config.yaml
n_layer: 9
d_model: 192
n_experts: 48
d_expert: 144
d_shared_expert: 128
activation: "squared_relu"
balance_bias: false
n_groups: 4
groups_per_token: 2
init_std_router: 0.0283
vocab_size: 8192
norm_eps: 1e-06
beta1: 0.95
grad_clip: 1.0
train_tokens: 496800000
Below are experts of layer 6 (counted from 0) of a mixture-of-experts language model. Rows are named router (the router's row for the expert), up (a neuron's input weights, with its number), down (a neuron's output weights, with its number) and show model dimensions 0-191. Each number is 128 + 24 x the weight over its row's rms, rounded and kept within 0 to 255. Numbers have three digits each.
After each expert's rows: a language model's description of what the expert responds to. This comes from a sample of Wikipedia text that the model never trained on.

# expert 14
router:148132086092082117141152133129111162144098139141132130168157099133107122105144153116101084106138135169185133129118162150101130123159073127109171143126155122117124150158121115076132153137111119141142153110132130146129130162122146195103104155130138129161132164138114091118131103141103136129107097138116110121108108165096129108164107151120167156150164148122141095128138110130098138132154180131125100140099146134110138116132108138138131103092137156153097099142150097166134054141077129086082134100069124116162141117123105105106116161121160170108109137109113123118119118116100114125
up0:098099113128148115169112172107126115108115124135122143135145139100094104098150110112162165122128081106138145122136127117112139098122155179170134132135123126105177099094129117117139145127117114074148119097165112168130143142135160167132137128164124109116105086149138113086141107150125127120141144133142076133089129091096106104095131108109087150137091114132125156163156132103092120099130074172149132171143145116143105166104099136132125112153139133128120103163191193100120141171130156132141144156124150089098102151131103108168111115159133123152170130144133140124104123141110118165
down0:128143142124133102121107175120150116141120141129173123093179114097150152163099111149124107133138154159160130082172137158162125128136159093118145146096117101119175106118145129123125181172130145104079117123131147141140117161124087120155158138152140133129174101127114157111132159096109137134140136126113130136140128064143121119117151118127136110113113130152163091175142158146131147091132125110130133133144135168181171145155165146110126129124191145134132169122164131119173159087091138134157136153151145111131134181118163107142110121105117122172088122090156152166123121141111153139
up1:111155121141144089138122153106138116146110139141116152115129135094154129137084124151134101141121119094121120134127161082128148074143147150163161119092142115108129127137085110126127173125146131131162155144121106130119126137122152126124107137172126137131104098140115072133122113147091102173147115080151132085123130122115121119090095151167118083173127106091096124097109118135170104169113137141102115129173157153131126168146106131118137105101105151128118132116121185134075088127120167107182150152120107116153125103107113116082182143120109103110118152125153175105165152142148084101
down1:105107125114147117144115143151150140157152137155119167143142106128153141137122147104110138133137135091148123155115162112128097108180075090101178157127168167115102149121127156077166175116176111140139121102087122109095134124082127132115112094144091057170150135086132109105108130109180112113130132096120077101151128119095151098143136150145124141136166111123086099106165118165142100153151146133156134121137130151097152129120098124111141116144119162114088128110142138142100145147137153123126112139116131141119098083121115156144099121121143096139144133115186181120140130135100116107
Words in names of leagues, competitions, nations and political bodies, such as American, World, League, Conference, Cup, and nationality suffixes like -ian.

# expert 43
router:163168113096143133125117111133122114083104113132124089093136117149127135138127165146173107190146132107092113119118064146136157139141143094132116119102091133122106115162115153174123144138161134170148116126130170125114206155131096081119115138125103114088117134170134118122132135135065120122152148145088155106109152144160122136168133158093150157133152147146127110125109142144137126159104121130125131157148117133120129132151132130135121144157136112127093148149141144125137153124109144101156178106132175189116135169064146152141116124087136080130141161147126156090139131129141160131
up0:098112152116119139116146130141162110093119186128150147116164083117141144136136051134103169130126121106134113142098112116136128133119162130147096135108138115105112068116155106150158149146103110146150086117130115120191085148093159133108112122155153110149139127143122113139131101156156130147096141140137138133092128176109128094118155127131136079079165157122174162127137094158082152163136130134152083124123136103137127147164102120152107128110147136152103143119140142108126120135140112136112160134137125078097133155156100108129097156121184122138133103105118100097120090083137170159
down0:079134144127113164140122158143140116136115143098151146133184158159162120107154121128177112125140117129136125072114137146114125153128119138107166103121116111169164126131110110119129095094114141128122140129140137141102176122137144165145122113091159137101112121124104116105145154095158176149102109095116118113111108146122121111101140166148092146120150143117136133123163158112093122122129152159089156149170154110104090112121103097117161152103081124121167111091142083132094076134178084157123153118107136152172118168111117127140137147205140099126126115137115118121102120084152160148
up1:087118092142140136129157102130095153130143131145136135144142130130146139133153132135133129106126096110145106152165135130135160092141164162102133108107081171133115112171094121181133134128087177153148141092122156135156093158085150131117120085138130101105124115090140138130136138162134155127118160122140142122122143099122085127128117154085137114109168089126115079133109087087126110124119115109071101094149105120108152090087120121137065111153116125125137124152091135073144173137097136118123166134109135150145098155118133124096073113122158115150177101112118115097095118093149143124
down1:146118161103156139149110142154127103146140118169159113141138122114110128137108099113093125153125090140120120100126136135168117131067180108103128084113166151087128130141172140118131157128156160131154108153093101115107157120050165093123143171117145139139091123169148078109133116114143099157106122108147118146151111142091157138141106098132110179118113090149171129150109114117123160130156108138159146129122122121150160124133162142168137135112159122142135082117143074114093153130174173138137126098135108129114140155138155123139165097105119158132152159107154125147143175127120120102
Number pieces followed by no space, like 64 in 644 or 13 in 13.5%, inside tables of statistics, votes and results.

# expert 11
router:133140137155128134144142123109103170112160136130152151116102163156150102125092147117140117119107168159080091137146127133161121118078128121123134146129135124155157093091119169104195129146153100123113131090147152102114130131114115098098137161107088107128110102164149131157122178136157135123166121156120111142159151147079111119174103146074128092120173090163109122125130130140157112111070123123171153130167114101207139113122115125136140121158122139107107153124157117126156124116102129121145118139137109151120100132142206111100132111114124114152086143103138131137101124157124123142
up0:140151105085133105151137160130099104109167093098109167124131128126156133146129093114097138154132096134114144143133145148129130100174123120135145096134156136124136126080129151097122133117111110102198133125138141175102128110111117131109157140144110158138109120079101098150132130111147117146163171072077110150163127127098111124103142131139172099173130151126188141110108104165102141171129138118149093140100142124112165150065130126134126131091116090088124118121104138149120102155167164122112169130123122133112125144165166115119110109104130072128089126148088156132143131123122093138
down0:110153119116089140126123128152159128150155171146118153155126090088160163153164123101184140169131148136142085123140117116107118161123142088147150138112164101125122115120096111094140102139171098123138177104129149151136111116117152138140124162142154126115107090113138116148112175152101157144150100110127072119101131091094128164105114117178177125137153112147149108140117172089118076143097171087136110122149123108125148135089153139125125136086162110087108111113096121124109128146097101097141108126125133110142144098101164110107119150124116125124138141120124163117139126071156109172
up1:121129114092108134115102110129123117126207136183166112180116141151121134116122143138136107143140152128154095107093169163135106152133096122108129146131141126110157095102167107129166120120127139115146125067151084151132105138153139159089119140130082130103116128171132149167098144132108147168126135116132141162119150174064132147108103137115159116105076154162134126151130094155141107210138154165124121117089113102137129135135147120177145107161113166116126122084137109143144132165100129099125161129125131123146135111094129123124132149127119124109128147143117158150112104158105162106
down1:128135118120146153112108130132098155130135155150080105137127118163107140119102104117107104106148188117122129120092139122158122131144168177105136149132179163150168118161125146080145116144163085164157095106090148122151147066118090154118138182065102123130164104151144106128136104105177128167152148135123126136103173130158144167160122158117138138113136123126106166092137116144145141132156148146121113154110113138099115125117113149125122119110140150121129097138125111155162120090108184143146114147157100088159103080101128118116146108093103132132150120118123151103133123080135107126
Word endings and short common nouns closing a phrase before commas or periods, like plural -s, -ed, -er, and words such as name, school, season.

# expert 44
router:113139111114181138083110125151119167107091125148127086110169114110146122132139152134076096136133144140159134112119135170096113125123146093121112144135102122107170109119156122110132143124093130187124160150097155184173138132131111070143103128135170125102079140092134112133080134143134133101104161123099131104131126175145136126138115128113118156116098098135117167110117123106105118130147095114147084167161135100134125160160136138127127163150118082159099127144129127119131141103128088157111116134135111118120162110158136092175154103123146086165116112130125156163124129195142133165
up0:119116164109124113125151092189127155162122151102109110109110094110137157109142174106142156093162107102105131117136117150086124153189135133156137156137148143104150084118121116137110097152101106121125143179102141132126136108124124140125148143097148122117145115074167116076099153134134153119101063094118136123144118171093164128093109109176095153128120087139137131135143082145132145132077120160135137128167161094108119120126130127121141101111144132133098135112096135121080169110140121141129160141127125057115154147138138117162130094130115147139148136104138104110126116071135129148
down0:107107145114143098126148120089104150154168167128154108127148197090163128114095133134149103123129104142128113103142129157130115151100115144140111153128170118139116114158115165133129168112118171140129136085125115080145120127129118137146126111080159133146141156097110150149153110112146096131147110103155108112125110163139097094181138123114108114134147132133099132108176143128138132115095132173123153113178126148146138147112130159112129120108142116088168114110124101076146187171165127155147146130140180108165166116132115164164139104129093144152119115128129131135176179131177099131
up1:115151157130146103129089132129132134127099080123101168139121125150140111108152180144103181149142094150138122098101128133095101133123122110137146141138145148128146129138095115113162156153089109108083148124137138130165113126161126127133136115153120148158119095155175147154126159175110138100118113108162144117153161103150149138110121100138124115129162151128106102090123159133124122134131135154105156174142127077152071131092116165143112166115140092084122109136081108119119144098130136125124076145115125076108131174101139096165188100159138119138087149093150120121132139174156154143
down1:125145159141128072135118103150147153096113153172147122112160136082161106140153140164130128107154149119131118107125123177207069149145122132098090101122126110131158135149140130148127147096168149118093173192112091113115101132145128109104127166132147155108107089160180137138136152090119104141127137132131152122129125121136123116122150126146173107121122098100136111177123144098125130104146130131137127120103123107163168123145122157108105108136130133111137141144139134123170127140161164161148105125107122114095116125123071148097135166175131113093091120122080136079124171127124135119
Colons, dashes, pipes and bullets separating labels from values in infoboxes and lists, e.g. Earned run average: 3.93, Area:, Preceded by.

# expert 20
router:152149144095088104117113116145116149120180123114145160117114130134135135121098124127137074145167156097122095095131106094101122132154166118134113122125174108102142128099070149093134140107079105139119121132188093116146125138148175109111129115193134128134132159132138118124120110161110185132101114130145151099114198132137166115141123085093155136142158142158173136121124134152111142172156171097144126166150078114118113097094083133132113139136159140137142135125114129131122159122145097164102153100114119144091109114120144113147141124121147122138122131173121144162137149152131086105
up0:087145122102153100164125137148129112142143118150110088141103169145135110139150079156088138138128134087109152132128107112113120089154090168157130145114137144125134128125162125129117094112108089086107153083148117129106162099152158163112163136167128180153127135125139120133094154118123185137106137081139130124128097082151116122129118096147127138097095122148132116102138152169176135133118120118096101091110137156175155141171120132092087137120131105125099142118102145132115136168106126121092139152173126148123096098166140142142165121099084108070131134157098173122138110115146122124
down0:159102129112107156133126132125165138103180096115125092127128143112111142156088120169125132098114120169152116172120172116108137102146097114175105170106162106157138145127149147067117144132109074098162154127117142111082129141147126112118100179143165114082106147105124121121142159147124144135111140167145125104088117141169135156146110127089098135112120131134132126119146125103118131142157145126123116122124118142134105172165137105142130138126172153157096131114132147119125082168139099169131179150133155155095128143110145158109081134117104143143173118124111178114094152125110078155
up1:096110085114130088125081135137144145114136150168164132141126131135104128119122175098134122153147087145133115083123113138166132147124117142136148129138100116111147122132124135098162152127132170130141146155140145087130156129167125097139160164102112130124118097106150128136146130129107155115109115122144126142089134161127147075138156139122099119129099133166094124130184181117107123138066113166136163125111103122101088137129110115130148143103151155049121125137121128119086096168141150161094138120088090090128118113122182138176156105135134085155163135142164150098118098125158131105
down1:104138172132131099149127113159167140091131152064131150145096122124116118153110094153111110112143168085176107148123091132107161127111109130119101154127176130136148116136093104096140116134154130128089124136119146102113131189109100121132128091104171149131160164136124139154099136118123144079134140088138130110121109068114130071107134093157142107115094139134121158106109126166169126124081117149128113155130142106159104126110158118103093131098134133065130126087139104165125186147140128141125130150097136147119163143118106068147145099124143124135158109163128131109112135120107142117
Articles and possessives (the, a, his, their) before a noun, plus hyphens and apostrophe-s inside compounds like twin-engined, couple's.

# expert 7
router:161153109096128127159123114130159108131114121087108143156157137164124156142141106140154133132129119120174124109123112111096125081101144120095160112132134125095147128193128103136129145113134100156120104061101161125131117122139113117146121100147160140106118150117182142138119095098134101164115159143116161163162119136127109108092137122133156155131131183134135186107135169116124131120158164107089127115153159139113119122146174150099147151096208104119125131160114127088157161102158124123154128111117111134139085119119111109138077127163148134113126114141123114117126135174083178114
up0:104121109098111133146107079193132128094163137126096067143105100162151098137122142074085130143097138142136114124118138079121112087133070108123135123122080117133160093142154171141161106137126155138129122132142127128146161142132152131148161093093143121137130160110138117142171121113072143151156101114154133088131128165171086124118121112129140147108165104151109154078086165155112158127132129143096113115155156164144134125123119110153100135109144149138126108135121113072107091146136121098150115084138137113128168159115108151140118127109144121115121118134173118147101124156149144099
down0:146120122150089158084139080132126121153144145102160172139113191156159119140122164129127148159164151133089097119151153145122129130140123156113119154138090135125112119118117093122164106084139109124118109133111151084143104108132138140137141116148094115104150144142125126117118111133104129093167126133105162107130116106138091167166130121124114132138131131126107160133141140176144091105129150138136127096138170157153141115129150144109129146088133157101063177076108150092140108147135121066104159123128159129112116136127107134147160097064173124116104127152118176099092154130162153160
up1:119097109106103185101083129118124114137106124156122121127136179163144147108134119097115136130095125119128129118182096135130159115142118121130101137127121161132111118136142167100125139175152138170135132114170124112144127128077149106143141156149130091079152150119100103092118140154125121154139169148129157162110120145132139147132115172111086128151105140133155167090062115166130113134167115094104117160141133166106097134113103101123135111154143124137109113166151161146132111140130131113139097144151123127111143117087180178160131145088109110122164145118163103084171123169135162160
down1:144094158182127129098130159168150109124130167084141132150117136089170084159079128110116155122122118136103146131130111092075112145136116138074135157129122113098150132116147100106101140136174170137110116109096131093110132119130152103131120123145135130105172115109144105069095155144136170076133109153150151162162106167120120112146111131117123112148140135175128145167100115102086147128138113129147163119138129155106162091116105128116110105123122099180085146137158115139139108145160137139127136172152107096130090151081170146129112140153143129153111159152113126139116138110104130166
Single capital letters opening a name or word, often foreign, after pipes, brackets or colons, like L in Lim, K in Kommunestyre, D in Dmytro.

# expert 25
router:117162118102122152151123168124102111099140087100127130157143136102126149149137150129167122137133143172135069123132116148119151119165143127143145145108075133094116144164127146095110141149134102157150124101092149141124187096153108088139111147105163121114077152141127167119113120091124156120130146118097098134125119145135125177136137116091133122112135142125127133126124198156136104144112130121125167105123120168106086111109134136126161094144189155122128079120166120124131096109130154155065134112111107074083111122125156112114094149090135069113110123119128152161114115113122133105
up0:102093126124095136123115157139151131153135113126099192130130146123143115107146137122154125172102166108152150160114187155129130151107121120156134121104162116124146143122124108128138108119121137147128158123148109152135115073142154128107150132157087112118120104120134089104084143144125138147091105100074126161144136125163098122133133076141130115132126149127154137148105111158143176134100129082101130110090156136124102138124187152146139088116163155123146154138125146133088121104163118120076156101117139107113117164163132139127107165157137062064073148076144121138140115127103134122
down0:152123118152111124153175132114130097101170103086143111182130168142132144162129203169133152098160175145125105097170118106116118113151078135159117148134102126176123104179086110077121144087152124149167131136137134128121169102161092139103109136114150099117097095150145161110090123114090130120097100140134134126132114107101095123138112172123156170130141130102140133125093120109148113123115122138124143135087141132139144103126102124140125111104159146093131152154138078122178162136138123123097143071097133146127129137114138122105136120110101120140136132115105138124146106118105073134
up1:152167120137140122138131146102122093092137118159129122123136176124162132135159122132128112116118151139138139146109080116109128134127141110164124130137122153132177183135129097118114106155137123177128153111100146159108160126114131090126137128159116146149136115093118154096121119116113116096122082115115137138126102141161148104118146131107141108064129179144100116095153123157081112164062139112159109102132101157084129142067079122120174161140158157114094084148138177152152115145127114146117160063109141143117141118146137122104111142156139123107131136129164135090150084095121107117
down1:120082150158157102135139099120132131144084097149180106124100149156145119170123128158178108148111098128163155096106153143157121123110091110126134091099169166127110152160138189110150128111071096154107121117169134127166164146169122138106061126124088148105082133126148139148158117123107134098173125109136110123121101126146085139140136117128153101143153134114166094139148089080102150120159119120104114071137122117138119114126134095114120146134109131145096113101073135132129125105124125113138113147104113137105108162099101143149120145128129144090083108120124147124098125119110102116
Single capital letters and letter pairs inside acronyms and codes, such as NFB, MFJ, PDB and CAN, plus pieces of non-Latin script.

# expert 6
router:173119099108145103133111134106135118102175142129156097131134148124121126114116122100151102103148073079130153096136117118123121101107158142134125100122102126149114158137116148105122127136143110142114139108136135157155106118166124094137167112110135106147142087101112078090127080124153150151131118131143094123143095108173145138127128119121126126080120136106179129139117084072111109106097135124071136134124108170131100159160079133155130140148124120117168155160124116136103125125105137097136083157145082144105126121118079127161114120080100092158147096144129150165118145157094163183
up0:120137091119101101109095114119143143095141121141140132114159121079078153047111178120137122100170083113131144166160129137128112106089115151103127125103150141113144060147110118101168157122163158127107127072113140122145141169132118109167141154105132089136116124115140119151128164096106109119186116135139143094137105113101113122157118123147143107119112100111130125121131101118105126119099153159127115149178129125127096128135087109138141134156142137124142125089131097136139135149126130150147132152102143110115091155135047134116135127093117154169124158142148165099170115088126122151
down0:155134146111121122122161092140126086124152101111135143099104124181131115214153109155095122137092125120130125113156173172114167123129106102106130148177141110148087154122150110131096123134101155179116110158168129145115102078083108152096119124151157129093107110105128127129123086161138137143102141128134101126150142120165144109089124121148140131155151113128101139095136120120158166159163130123152108117149146129127169139093146175127106096128140121148145104106097117130141102152114104120137119124138114111149099168097140087151133130121116085092159106125135080157166127128083100110
up1:156080099134052123173139129153106144136125161144097166138137137075102094122139107172099126126154121111085121115114124113118103120097096133104115096108131145083125093134163126129139145100113131133115106099161130129109082146149117121111101149108155119138125079126164071137163125138143129099124138142131140132116153129125100126076133129117153097139136160106155127124084136142170128114117188106088119109097165129140093127117123105133139165142138151157148132089107136114137127142115095110111109167164111121135158158157102123090129149153116122138208134148136123124146173117157144139
down1:139114112124133110099166122116077119157095142148140110146149150106173137162147146124134129089124125127089130118147108107183104133106139131125150100141131104115102148128147107148114093130113136093150062078096131133120104116135133089106127153120127100175133171158162102088114116114147149111124146173122137094108147143116118140077138110146135131135166129128150156144108112122099134085122122146130110098085151128159150156086156131165104143191134084130143160150092146135134133095114133120081130118124109105146183172136138121078147085125121153118171122120091113147131115145141099144
Verbs and clause connectives in narrative prose, especially after to, he or a comma, such as bring, have, would, which, after.

# expert 8
router:135149167116156131130139129105130123137113157093141100107102160150165120143115117151094153148125116120098112149129102131183120124117169116124111162131130140148130145093124145116146128105182121134111147089157122152140152115102097072096107150108110157134119139176142147110080143134081141084144112141074146112111108111089129107165137106106132086156093179165107099126146165131161120125091108109163169130109104107151102134144082096120090081140128161105107097158122131067138154114142137143144133121116168147106116143096129105112136131118123120161114173106135144098123121117145119168
up0:138107129132148103120116117157141153173112148103130131144127130128132115145123143139161146216101123122159097156143159122148118135168152131149079145120130156170115139149147091097149114131132110105156151107152136112131149128144138130142090150150139117134143138190106120156122128140119146084116142083101134134158096085118158134120151137138092123120129141135098170066150119098138124104143132099168134105120117128178149119115117110124144174113110189124135162136104115088161119122109183144117115170130084116149126121126089090129124173085150099106122106138103121114120180165107114132
down0:081120136156103142119126139092117107111091119151118171136125156143125116179137128122146162109163099071087173082087146139160102065147122140143158163136103111125151128125117136136171165125073119093143167158100157103137095138147135124140097099123122123130143146119128128099126162089111149133185132174133124160160116135148159088138146124145202122156130141160120136150180126107127122132099133097123148142149136138130138154114140134138122140123179118143122124111113142166136107085174114134119142105145106126108107129115124111099100127147107116142119141150077104119113133108079131116
up1:079120145122122141117121104173144166131124114168169157131101134113133138132170162118129127137121107125128118141125057129093098167094156115132144131118091166144115154120125161148131110102109076131145135098132157120169154131106075153128078120105088106123146133181105138124128133142125160105116123126119121161121127119120097113130152110122161104143111123122119145132119111125099088121115116114119114107149114148164114161106112106153130098084187097147124117086116114089140180141139112133121127102103158145097176137105103076111099116115089085179166161124141115109105118100133100123
down1:188095099141104162101092139123135118113139128111097130135153124097083144141113147132119123131142112138114119083140151175138121162136119136097087116114117119103148077124130100072156119134114163098133103166120158091142105142137164115137144156142121135090146083139182109156158123084122149147146131135153108111165125084163117105152163129106114146147141099154163132103117171083107130141116117110161129137144164122127124080127116115145132128137128148107115142168171176119121116116147083115150098079126134085092133151125104162088144154151106158114133130140088121133144124173144134114
Digits inside years, vote counts and statistics (202-4, 4,76-7), plus single vowels inside names (Ph-o-ebe) and time words like later.

# expert 40
router:130099085104109126159121095129091107070113142155150129192157092122103108103106202117102101120148134121097147127137171113154115133157108097133141157126106152127127103164143158163111157126107145121135107167161187118123122148090137167172137181116152139141163132104084104132111124115126102115172110148108117162126117127135145128132093126160110137150138147119113100150135101113076167130087129135138123156113176117119148122142106109126141154079140148131104148095110134125128086128114128145132109101100137148154150133156093150100149152152148109157124091132134113141110098127140153166
up0:089128117118150148118127124116173130082111169138089103162142116137155145080124133119158140148144134153089131121151093110153162120131130108170133144139130128119110115148068090141124163128113144160158085114135147160105132125125147211141124110095104179114120098148121114146059098132100121134124141074134161162123110119153155142095102145133112143166075118150141136107106095134129163134128148132135093139139113125150155097135080156127122168117150179154151101112135102105137123153146113102124110132091104158147155124122108175100131117125107152107113108096115148115146102136108117136
down0:150142174175154114140131102101137153158149119148116149140095157107082092113153124115113134113124147159106112099109133144098123129127140113113106124093147158124080150152126104101114144155175136133104113136096052140141152122078097180096127136115171136169142145118108116138105103138135112147117077088135117143136086175118161148100121129154125143156115149135198123121134121154097145161120127097180115096126113124109135138112120136156111119157088113077126139112126111134094111157159140106124158128174148169114117131111144108114142131138149158162103105129154157169129119117119135101
up1:141112076118108066119143125161114130085171192082102114175143129147160150095169114146186078120122146081153168111137140128140169142133112112101139096125115143120120129129129107116175125182129165122150134112112139153123111124109181168146128108110114117124105115125140116129112127123127142109125121143095136136110092151172141153104111185131129164115135130127125130090087138141128148123090130147111128134144130105118156144141115121133126118125165159150122140130154150124099161092091124104137172096115108099116135104083112131138066164163129144165115153096105148153109128127108141137
down1:077169059111138126105123087119107158112120118124120149137124107177112128130090162074091139127128095125159119111105063178125108145140184087161128174109122141109122096146161145113117133078099143103173136121107116140113094114158168102126132165111146132118105115117131118173144105129128069115136086164121141138143183116092133131159145079102131125137131100135074121150152140128102134082130129131138117141154113160112145149131130111128136161149121144126108116095118128134121104135144094130122123120146095121155137171113116121105127116124131115082130123136115107155078151127131148135
Blank or numeric table cells and column headers in election and sports tables, e.g. Votes, Candidate, Aggregate score, empty cells.

# expert 9
router:154104159134126131132142126142116102129153145121109151147166126061121097144091131099123100132136044099144120092184078117113143124095127143117137137136111131155144154128113125097149127136095175145111138134116125149176091133154134123136151117138132154170167143096117098108149129130092106154151149188121149132109156135152152097108104135143104120118101108120124094123121131142112149106120156160170144132128140156137124139135104145126099165153116139096148159102133112155092136101128141114137099114143126105134159124126104151139149095064135102177132075123132130193092130148117152172
up0:163108123110123137166100122084147132168137164127155157163085083080150138096106139161159195141122114134129157159136128146127164137100142172127105181111150142112073119102135096107120118127164083121138102127132094114121164136143133118121114116128112169114094129116147129122165079119117111156157182148138094103136141158166090108101081136141116129102099165135114130138184126119109166105140120116125109113107151142117155116093140137132132138157109136139077153117120125108117104094144163148128145164105129145120142119110112140103147145125163137097133164155161092133142117100153130150
down0:101141086145164145165082097112153142150133152149131083143082101126128164128139102195069135129100160105140103122110122151143106156134134074126134148126079120131144120093144165087090189125172152110141080135143096119102102154137123142120121152127113126111136140139108094130117126120150139132149077157122126102136133106130151118126125138110148123095095144182135090136134165136110093151145141139128142150107102098150133122095164091135125165177104112137136137088134139118130118106122111112158144173103134135096108116107161151092108146134127155121111100077146169140111131122130145112
up1:143139118133096140092104136119101104093119170135157151125106103085147131128081114104103120177135151139118095100122123139157148128170165149097096111137145117121154106128106124140085081151138149132121094123112108165105145123155172131136161137160102085158127133120101119129136156137145152142081128124123109143089114144120153137136159096131118169143131150101135118107120116140134136164148123119110142110145123185142115138105150108169141158097111098125098072106118112121144153136054149084119146084121136080143089106158118143135131078155125160136102157124136135181104124145120086151
down1:142111107137102080107123122138150119123111176155104084111101130159163121096074106115113127086121142157113121142126144142111104129126074132146156144116133084100102153118097141124094103178144132155131161150157172132158123118075107123127107146140142176125101110092119133126082110110176172113149140131116140136114115148096209141162143148113145133158126151135123145119137136103121098149114106128113129114140129148127152131158153115170117121120106109117146128170163132166128084126103162128129098119112142062174162149125115133122104142128140108188146168096128112137127111123108123134
Main verbs and auxiliaries that follow a subject, mostly was, is, were, been, and past participles like opened, released, held.

# expert 15
router:155120093107125105129151104140110123166165118137153132138111091126110113127128102086100093155162118084116118057084117121113153095097154083118140121147139104167153124099108132124117081106103129140157106119112082104150155131156145103139108134168107136136106118147169117149162109109114152126124107112132119113103176122115173120120159109111128145106166117116122129118124107161125139147141137100157131132093124120142107134128106162131085150150143129150155139156102159125152127129182087161116175132147140117092119093154164143149082143094133155114057154181102110120122149130106120142
up0:190076096096133123131120112135122090130135140103161108111139130131167117078111120135112127147140137148094121140157103112102115113103128119162148132160114149102119144156095114126146117105135156122164064109122134109133166114125165121143161154088145094131128139133123124153174153111106123139133098149176155126109138108116192134137104136140131170113090150146133151097115114150127134092152116198123136142174125121135161147154132097110096136119116110124142084107082146121107113190096109164117099140139128147131115121174113136090107177145153111119137128122126134137145127149185094156
down0:110152127100107172168111142158122150130156151167164107103150078097145144145185171142139121160131111102096136170127117142138120122127164154135100141147173170121140138139142064114115108149143100125096185186098144127103160128103126083146121148126154122094130106163083089117101157135120112120144096123103122115132125123138149147140146104140122143156106100154107126137098097099135128123130134146090147121134120141157111143119132113123143114084139104112105142122128114143146116152143127127158150157158183141149126160130105121102106143187119138128119116161157071116058140120140114133
up1:144073102134116118161120146095155096151168128128145156125124150125110118132113131156161138150114134135128145178091127075119129055123105114159115121130138134141139116131090117137134114094107130115136173138131122144165145137152106087154130086144126110123112098136123154102139174147146158107097152161143172084118168093132141150105156099063114102106146130117151124135136140132099117105144154137136114132123087090171174067104117130149139125102138173153104073135133136183098141116148090126127101099110129132098126146127138135132133150119103155141150134097132146088137133152095155155
down1:137135132142166112122069146141135124156142191140078137126115131152076124105114136125132120159148164126165095084145109114096152106096143135126139172176131124110156153140152145124126153109103131130117106120104139091134146100142155129133156149165150136156163134071118161172138131164134092118136076124140148156114145071117109129150144149102135160152134100080138120154119143131122156128158116107130138147082086165124117096117179150131093135121121147094101150114144134173152139118122142169164135105127148156158080120140121133111151089140119138101161082131100117119142131104115128117
Articles and possessive determiners opening a noun phrase, chiefly the after prepositions like at and of, also a, his, their, this.

# expert 17
router:149170099161127153133127104109110115104109131092150119139116116112114143160139191142106141104130100115169100139135105118102142157100172134133090130126120126099110135125159142170111163110168112125077139138106104116104122050106086116150111098168138160084128081086173096122160071143111177112088129149108112157125130113152124108131114123131139157132121101107101164120137143116078118142159099097108105146132141136092101117113161117093162118143149105139143145114108123128126130127119085164151147122132107146150135116126097142151128120094112134156121106138122145147106103182154097117
up0:119170113113155142162138132114128130103135115114149122173156067141140080159129158164156105110170139155079118073120137140120117133141152164155103125125164155162140128143103124072089115089176123162133123127104137168135122110127149146129111093156101084129128117139129123137124149115140106135125088118147094133133145163148172110148152145151108150146130098126151156118166095174097112112118131128103137141155159119127080159104141105160167139153106124147141110154154133108107123117138133105172085114124103084078102124125140130147132125113134121186177133129172119132152108128093118137
down0:161136142129149124159165156120092146096103108133078164162128116111125152111102126130134092114133120172174113120166178126098156172120136142180094170107152148110149064148103135130127116146155138144094125174058140131147163150104138127140184136122115141130136130149132144123123102156121106130131070134100125132130124139096129100144123090130118151129134088140159163114143168138127114096119153133088144138137148087100135092111131101129149179166104089147147112131137165100134109115136163098146091145136130126131133106132115142087131131150164163119123124158114113148171111159139142129
up1:169153156139140101114115128194114143136140147163100126138119125140097110117166172126151122108149148101122087136140098161147128140127158091116118140133043181128123108130139146105096124148114126159105137138117097104140132146151150125158159155158144133139134077146129149144113138108117111114093134108143123132126085152109164145136146114098154126133139103126138128116117093137107182146147114135134108133116058168141156125170142110122140078108125146143175114163153142087118126166122136147123100167134111164173125151182079135115109135134118108145087085099129118106109144117099118138
down1:115162150140125081156155119088096139136124124145115094102120126086121112138091136167122100116135079143140084127161138171112136092108108125116104149090115115124123151127147139158120082116164162160090104141141143129160136146129105130128080097111131131135080140131135157165117130126177120141138074184120155115146140156152103084131103126121120121162098168110102127095140139130143107127106105177134107111139201120142190138128147102079117141131139136180121153120127160132127120120159127091120140117107152107141096118097107127108109120102078139158138158151118123130115120092116122111
Pipe separators between numeric cells in wiki tables, such as score and election tables, plus section-heading equals signs and some semicolons.

# expert 28
router:123110123137134167118150136116140099172104141147112142088129153107118134132136120144135183111096139149142162145151153123110143113122098155119093111141136144108097155122156139150104112109098112087158098168132144107094130116096125159111166121140142110123123138168104120121113119154160090134079105099153119094151099095167107131156111121159103144057157157144152128141129168152172143155135080141119088136133112095087151140146155136128149124094081129150151100091155087130130152112164154123089124124161184114181127143144166130119139149167114147115132123116163115114133124106098147148
up0:119120141119101114147110164132088096159116150154138127124127149164181114128159094140103171145125151118138165175134150163140133139128147105104124146133138122122124115154106120146167131154101122111075181125104108132075090096131078138129148099134122138140088151162140155055101115137099128125146119122116176148127131128106157109097092138146147090113125135158143097162148142147123112114085122130056124139116116146103108122133144133133186142116135141128136151137155112146135142126140098118096162130083125143135186137166096160142144162116142146176153126105132155158157148120121120154
down0:099124187099134087173081110115133165094100154094124137101133084185154105137124142125118152090119127156083141131109137112113107130143132111164091139113117120174084124142121113145080117133122184135168122151130123115153180136086131111108108112126170143157138139137133098083127138135126072159156173141119125129133134153114140125159142141130109131160114137118127143140118118129140165148114146148161116071149152134123115117128146133149165068080131159126124103127116091137113130128153127150070122107136107124154173136140134143117105127156148120132152105151100132144110092082101136145
up1:130135143122100165128092146114098116155125151095127161112145140107114096125134104113123106144098151116120088135092104136124148101119124179110179116113099134147121113170158175137128133133099113141129124095148089148130130146145154136104101149084139127123108132172121107129115167123120138174096124083169103147144136111104165148108126153082096131062157158126131145146103111103151156159137106112107114153135072113106129114148143104144151128103109160130139150103149140141116178152127134169120099141126115120120157136128147121129117128115162131100051128116147193125085114113118170176
down1:147123188131150164083176131155110120140143161125168162134142130130105127152177088106139136149149140154079142117132186139129115092111150161127128104150127084111102107135105123129134140121099123151108132129115142124096076122132110134156132134107099144102129098162147129110173122135133113131129124176135095099104105103181124120135165119171101120149174139160107169126146111119149113092123055125175117126136124131128147136137162108114105096123126132110112114130133117131161152109128123133102158148163110166121144113124110136103153168118158109159197114089114136108123141174129106160
Middle syllables of foreign proper names and Latin species names, plus accented letters, e.g. Cupressus macro-car-pa, Iro-quois, Bund-esliga.